Experts of a small language model: a variant of Adam for the experts, 4682 steps.
Below are experts of layer 5 (counted from 0) of a mixture-of-experts language model. Rows are named router (the router's row for the expert) and show model dimensions 0-127. Each number is 128 + 32 x the weight over its row's rms, rounded and kept within 0 to 255. Numbers have three digits each.
After each expert's rows: "comes after" lists some tokens at least twice as common just before its tokens as in all text; "mostly gets" lists some tokens that are sent to it at least half of the time. This comes from a sample of Wikipedia text that the model never trained on. Tokens count by the router's weight.

# expert 87
router:110122139147124083126209123150137151191184076137158125138143128108158139123156069118091154113156137099145120112134081127131185054129146188173134077130096154131136143130124155149179100107065112159091116078133086150145097124141067054123130139134179118167190129059170116108143120169103151145091130091146134141123161111100151145039112130137106123130146120164125109163045134150147090144093
comes after: " of", " in", " at", " for", " to", " on"
mostly gets: " This", " this", "The", " its", "This", " \"The"

# expert 72
router:158103120144135093098116112145137125097173128106098172146131128111123143123184176182129062107138096138144190138144083097094141145130100127120159135116151114123114116076149124160102132145145119118160085140243123087118122161112124114195205136086126178133113157163126086091111117084192095124140111112144127138167142136118110178151132122156166145148106106123141156192132107112107058160106
comes after: "\n", "-", " Location", " Release", " 2027", " map"
mostly gets: " Released:", " Kingdom:", " birth:", " Died:", " date:", " Founded:"

# expert 15
router:152140146100183131095195079149165065118093161132198128164165116139120135143152121108197163183121144117066138170134146059122135185104029108195145107110122090110132171093179154145098092160094124137118150158143154096145110143131164168161096145107094130123095127169157123140104096194103097134140092176121131089070079129136096145156126118110129190070137144115144114105100121171099161122146
comes after: " the", " a", " The", "The", " its", " new"
mostly gets: " production", " construction", " letter", " railway", " member", " river"

# expert 46
router:147155135133107084214137123083155138168082108112158112099143125118120089154150169081104103120148112152132104116166176073139086143162155127089093107131087131138143113185116169118133110091130113121063153162146106131087135136145147134159095095149137112047147084114177095156162142141123124100147108130120107155163179125193099108187121054130135131187089126124106155143175042124130099130096
comes after: " |", "|", "|---|---|---|---|", "|---|---|---|", "|---|---|---|---|---|", "|---|---|---|---|---|---|"
mostly gets: " FW", " board", " MF", " GK", " function", " process"

# expert 50
router:151134091141116105115113084137101132179189113116133118189150118210132105117096126089111120092090086134133133104110102131156106133137123152132112105150103165123166194174097148061188147126106152161095175111156109223217101125112168167097144144169120122160100143098118105119107100120064118124137101153144161067150121076148109088093102090106167099076180079144127065158149068084091136133149
comes after: " of", " in", " with", " to", " as", " on"
mostly gets: "a's", " A", " His", " W;", " his", "i's"

# expert 69
router:110124104135105103111134120116125142106166085149122130154095150143127184113135133166044097097123137076165172163139073155135120075153122172106146108123110140148093094108116149137115120098149139141094076120201097168141138142135090053145120141145137169120097095121137098129139113171145080112150131077179118130136111127102153139061134146128129156107145127148135133162156105120176108134111
comes after: "\n", " of", " in", " ", "\n ", " medal"
mostly gets: " Hon.", " •", "-", " our", " Cinematography:", " Spouse:"

# expert 11
router:176129110087122126132164129101110120129100117124164119165159128101080086109170081212255146108061154145099157145110136004118125192103045144167172154082143126122110152161153126127110122164137113169116116112134152143152048114132131119118151154143121105101110139143124154074184104185136115156153099166119077149152152129131112146122166134097119147089112134119157148138052108206152119162150
comes after: " is", " was", " It", " and", " a", " which"
mostly gets: " located", "|---|---|---|---|", " composed", " rest", " serving", " consists"

# expert 92
router:147191165168089157145171095141126187186114123103136174136131170138113108140147110086156189091139125111182139155178143100148093139093093102231116095172121143165140155088153174177161075131102071094127122104153141117137074125144129145125080118076152151123164112087214166172110074143108092119140065090126111180097082136117113134126035117100089133113126105160148087109138156149157060128157
comes after: " the", " a", " The", " and", " his", "The"
mostly gets: " album", " role", " population", " character", " film", " research"

# expert 117
router:119142121117088120099086185200134091151109141086130115175137077191156076085077126106107103152095119100162134115191145121129110127154092081161143098056128151102101184129131132087111067143124123107119142101138197113133074102139205159097119021143136091078103117182151215147116147229151106119120087143135178138141135136138094144138078152086146102109149097121128072056168157161111125131168
comes after: " the", " their", " his", " a", " The", " two"
mostly gets: " games", "ations", " members", " forces", "ions", " students"

# expert 58
router:126141055113114093155126166138123139150140095100158153109123122140142088119125125141125121168146114136102105113113150109223122065151163158135147108122153134154126105144140180060118103062125144118145112110175102169114160188089133087124067175137106164136098145105131034120146085139111118203147132140077112098104158132149130099182130124114200113170140089133134182145137142149102145056114
comes after: "|", " the", " –", " The", " place,", " his"
mostly gets: " first", " second", " third", " fourth", " last", " young"

# expert 36
router:136110119152147114171156096146156142163104057228090122148065062078117149071120124109078092169105145122161154154152105123153140112078183157101103122133122137123151121157086182131163169139094180114109115077164140134117166111060099152169105187143092076135122158165148120157151091149139163106162149132173138123118158123110150053094197119134131111112152019160125134122092103115072133084125
comes after: " |", " a", " the", " The", " on", " with"
mostly gets: " large", " major", " Blue", " small", " largest", " minor"

# expert 114
router:115133128165141152117170072143154110139099112118161113129122135127162101098164129109113111129127136169150119063083113101179080133124103132132129076130116137096084148177130162157161062076100101134111146093131090090133105122177072122099159136143115086093118118145156115162192172095126157116064129154193145152162140119158091119105118142127126165141099139152075115136114188122141115129106
comes after: "\n", ".", ")", "s.", ").", " =="
mostly gets: "\n   ", "\n", "\n ", "ė"

# expert 24
router:089110120139134065131169149129146173149128066142098156166144154069149130178129157111134133137124104122194099138106072073082152086115161138128113187130132129154160125122117115105139183106105200191105113141222105104106147161169087103129157128110153097158149172152121131059160130138147096083121128105119127181116148100162127185121150116121171145126174122147168090123159128156165127178092
comes after: "\n", "-", " is", " Binomial", " as", " classification"
mostly gets: " \"A", " \"S", " Family:", " Order:", " Class:", "Scientific"

# expert 68
router:109129106179093105151116093162151174179122104155142116169085142133216126167136160114084142087135182186184135134170095133132123093194124161113111146092094163149133085141145085192181150127125188113183105108156126097120145136154149182123117115141101093155194135135122172137155136101091089137105109144151059153160090090083100069056145133086109104122145163138088082148105115067055130145144
comes after: " |", "\n", " as", " 0", " with", "."
mostly gets: " A", "A", " any", " An", " \"A", "-A"

# expert 105
router:093142091124161132162116196146201085178083112165114086182130168136142169074155110107098123142174114056128069096145161146153146137104140164117152123096161074139155111092169121142065119143102123138116158173133053111150159106154092112134173157085140169096113109137159137099148092151100147161175097157151097137089136148056124099130104141115137136172157133173128111079102148144127118090087
comes after: " |", " a", " and", " of", " on", " with"
mostly gets: " two", " one", " most", " some", " 11", " 12"

# expert 57
router:112166136145147095194144114119145125202193116138084123149115147123134105103199146107109148147126157145153128114141113111131120121087172139104099137146108145156125190178067150151135187072074115116155119052153137127083086093083154107173153109154139104143153109150124153128129126186027134074057137075138112112173109114191104111073110104115124138147162078145143118129146102076153176073137
comes after: " is", " of", " as", " in", " with", " and"
mostly gets: " a", " him", " her", " Denver", " his", "an's"

# expert 4
router:103145070140162076157130115117119084135102105107120096127103121141171126135077107072099136133150142178140110062082121089151133161126118185068140135165121143111155142111098171191162082155147187186111142075123085139102141136192067124110146156136118089126188082161137159120107111088112161116121136068178116122119118107144112132128082168104145164118157112151146134145184113103180149077106
comes after: " ", " —", " 1", " 0", " 3", " 2"
mostly gets: " John", " James", " Michael", " Alexander", " Anthony", " Howard"

# expert 119
router:126167100115177124130134197097149132135116075117064119100087115097073089071096143110221099214088119073089103144087131146093131103131098085139104126129149167115123165172120118080144107129113186139189130137103141095069059118157113151124102144111164178107123125116103104098110066092150154087125127144157109139158150135114119071112111149164129139065096105111137134121111093166112120130109
comes after: " was", " is", " be", " were", " been", " also"
mostly gets: " used", " held", " built", " released", " said", " published"

# expert 2
router:211087137163139165137125135099148138151142152128137160064103163104099198125094133145129116121138167115120221163116178155105124137136120113118093129137117185178119121190108129112155104110105128096153159129112177116131154149108197091139062178147111094114070130127127139135097061219170105138142085183090107146147134135127107156230127114125085101092087133101163124120157106120090124049162
comes after: " a", " the", " to", " was", " he", " his"
mostly gets: " touchdown", " Qualification", " finish", " Turnout", " backing", " throw"

# expert 121
router:150141181138175135094159119164146122128181160117152141129125160112149146112156174051128111081193176142126141117142085150119092102147125080072182135134098090103094033103109096153187087151141092083151128178093090151121120117155037131118142180105144184105167134082167108139118127110128120178134151043160098144144137115117129197134156176117131102151096191203113170135133171139127114172122
comes after: "\n", " ==", ".", " career==", " in", " life=="
mostly gets: " career==", "ers.", " season.", " years.", "as.", " States."

# expert 65
router:141125139149180177095190065177132125159093093078143160136190096142099131158144061151161120200119162099142080109142119124118135161084070144221100095198115105089123133091121167189158103076120124083144133159085100135164106178130122142072126163111134137129158057150144081168117149168106134138137072145144114130122100094094152127128062171100086125140136085103142119076088147140088113172157
comes after: " the", " of", " and", "-", " for", " The"
mostly gets: " Management", " Nintendo", " Force", " Girl", " receptor", " Command"

# expert 61
router:082124103176105102118124182106133166148140148170144183083098103076128134122113150197161041113144152097127157140109152084062159044150139155086152183139089162142139128138081117139122182170115099146160118078085116110100095140112110157122099114121148107134104160150160128039118098141207137166107148139104063182211168170090139156108163107161089100076120075142118118165083095127077099148091
comes after: " was", " and", " also", " is", " to", " he"
mostly gets: " called", " named", " Nominated", " sold", " stated", " awarded"

# expert 74
router:123163107129181115104222113132133086150127084143130105087133135162116154172162162157080156053145129163172134142133056127160113158132092204113089118093116117106151138149120122174194101157080140109135083153161090077109122111167081089095162149130156156125184146177162082123140143073153129120134121080192108145109062123115098152115108088125098168137101179099118123165109185093097070105129
comes after: " |", ")", " information", ";", " (0)", " also=="
mostly gets: " ====", " Eukaryota", "_{", "\n", "\n ", " mi)"

# expert 103
router:129120116146203048100094080119179168152136099144112147136153142120188181098099090107084094185113109124165088123046097091159147133111180140150144105181160126166073126124092131104172156086070076168092131101161100145102148217146070103108177110163188122144144136121094132101142163092107133099099165103154205127136201081139093147073153085161123167123140105127151189149072129111153098130073
comes after: "\n", " ==", " Title", "==", "===", " ==="
mostly gets: "\n\n", "{", "mathbf{", " \\", " \"A", "{\\"

# expert 109
router:082123134097101120125144144164136048113105150186056127129198107089128106173096158175117147111104108070083116184120102077141136175078098176128087149151078106135076107061079084119089128119088063106065091130091123139133085135141125161170140139094113200071107128111180135139121158185132169155144081097155088137133107136099122104120117154146065163176136137093092084083196106142135153130152
comes after: " |", " 10", " 11", " 9", " 14", " 6"
mostly gets: ".3", "_{", ".6", ".2", ".9", "%"

# expert 101
router:133167113115121179141123108112091095114106090135089093095127143126045128122113142138130138096109085095106104138203099136117133126141136108127163114132147101115142116102196138164115121090102159086140125077178148059128163125133119136142120096095070181136128111118157171154140104131145098119193145181123124112149052160172130074101105147083134151174100148121176114132134114126167106122172
comes after: " the", " of", " a", " his", " and", " to"
mostly gets: " post", " Shin", " Civil", " war", " pro", " rule"

# expert 108
router:153123124074153106113153095154091132112155136169105078142133174128068162055156093158172178126086138134141058111064129131084118212119117179188123160121156101127113158119175103155144171102108183175129102195145115120117141154123141140087167160054148108080130103152130116098132091134190144179131130201166176111132115203155132073103125136131113127087103127072158139126064132170157170137030
comes after: " the", " a", "-", " The", ".", " as"
mostly gets: " Air", " Under", " under", " Binomial", "@", " high"

# expert 38
router:128178105200095085168159114134115161180152088128107109147165108176127069136149147077118074101084145167106134116111131088131089092121140224088115159193142172154138143160049173131126140110114198132120134114125126157139111083120145168090109076170128102108137069146157092132074132134110136126071100075160119097087130033151139160150111128162112161102152073104134151163147071109090161059152
comes after: " |", " of", " in", " to", " on", " at"
mostly gets: ".9)", "ensis", ".4)", " Chevrolet", " Toyota", "о"

# expert 115
router:137120126083096126109098102096083100169152114148112051160128103155089144019148138170111150066124109146098124158129083109174128136114095162099132100114169050113113109088138171173154121102135147131167142073163133129127107144115136148124165113125133168143085119168121170153145117119153125137181141158124126152128139165099127102116121118104164161132097101113168129136044105214173130159154
comes after: " the", " Church", " of", " a", " church", " The"
mostly gets: " church", " Historic", " Pr", " Church", " Catholic", " Holy"

# expert 75
router:084119110155106146107142097186062092146115144157119131086127145098094137117067097222082133159102118118130138171177135120152160137136087167128123139106153107133096086092105122136102090135075147116062102130122142177167159152064152131153153123132103139114161104115190129174131149159142162131090060210096110092136158139056174110130155100077120160119117150092088152068179113152044110137187
comes after: " |", " the", ":", " +", "\n ", " T"
mostly gets: " ARG", " KSA", " .4", " Clay", " 0–1", " 1–1"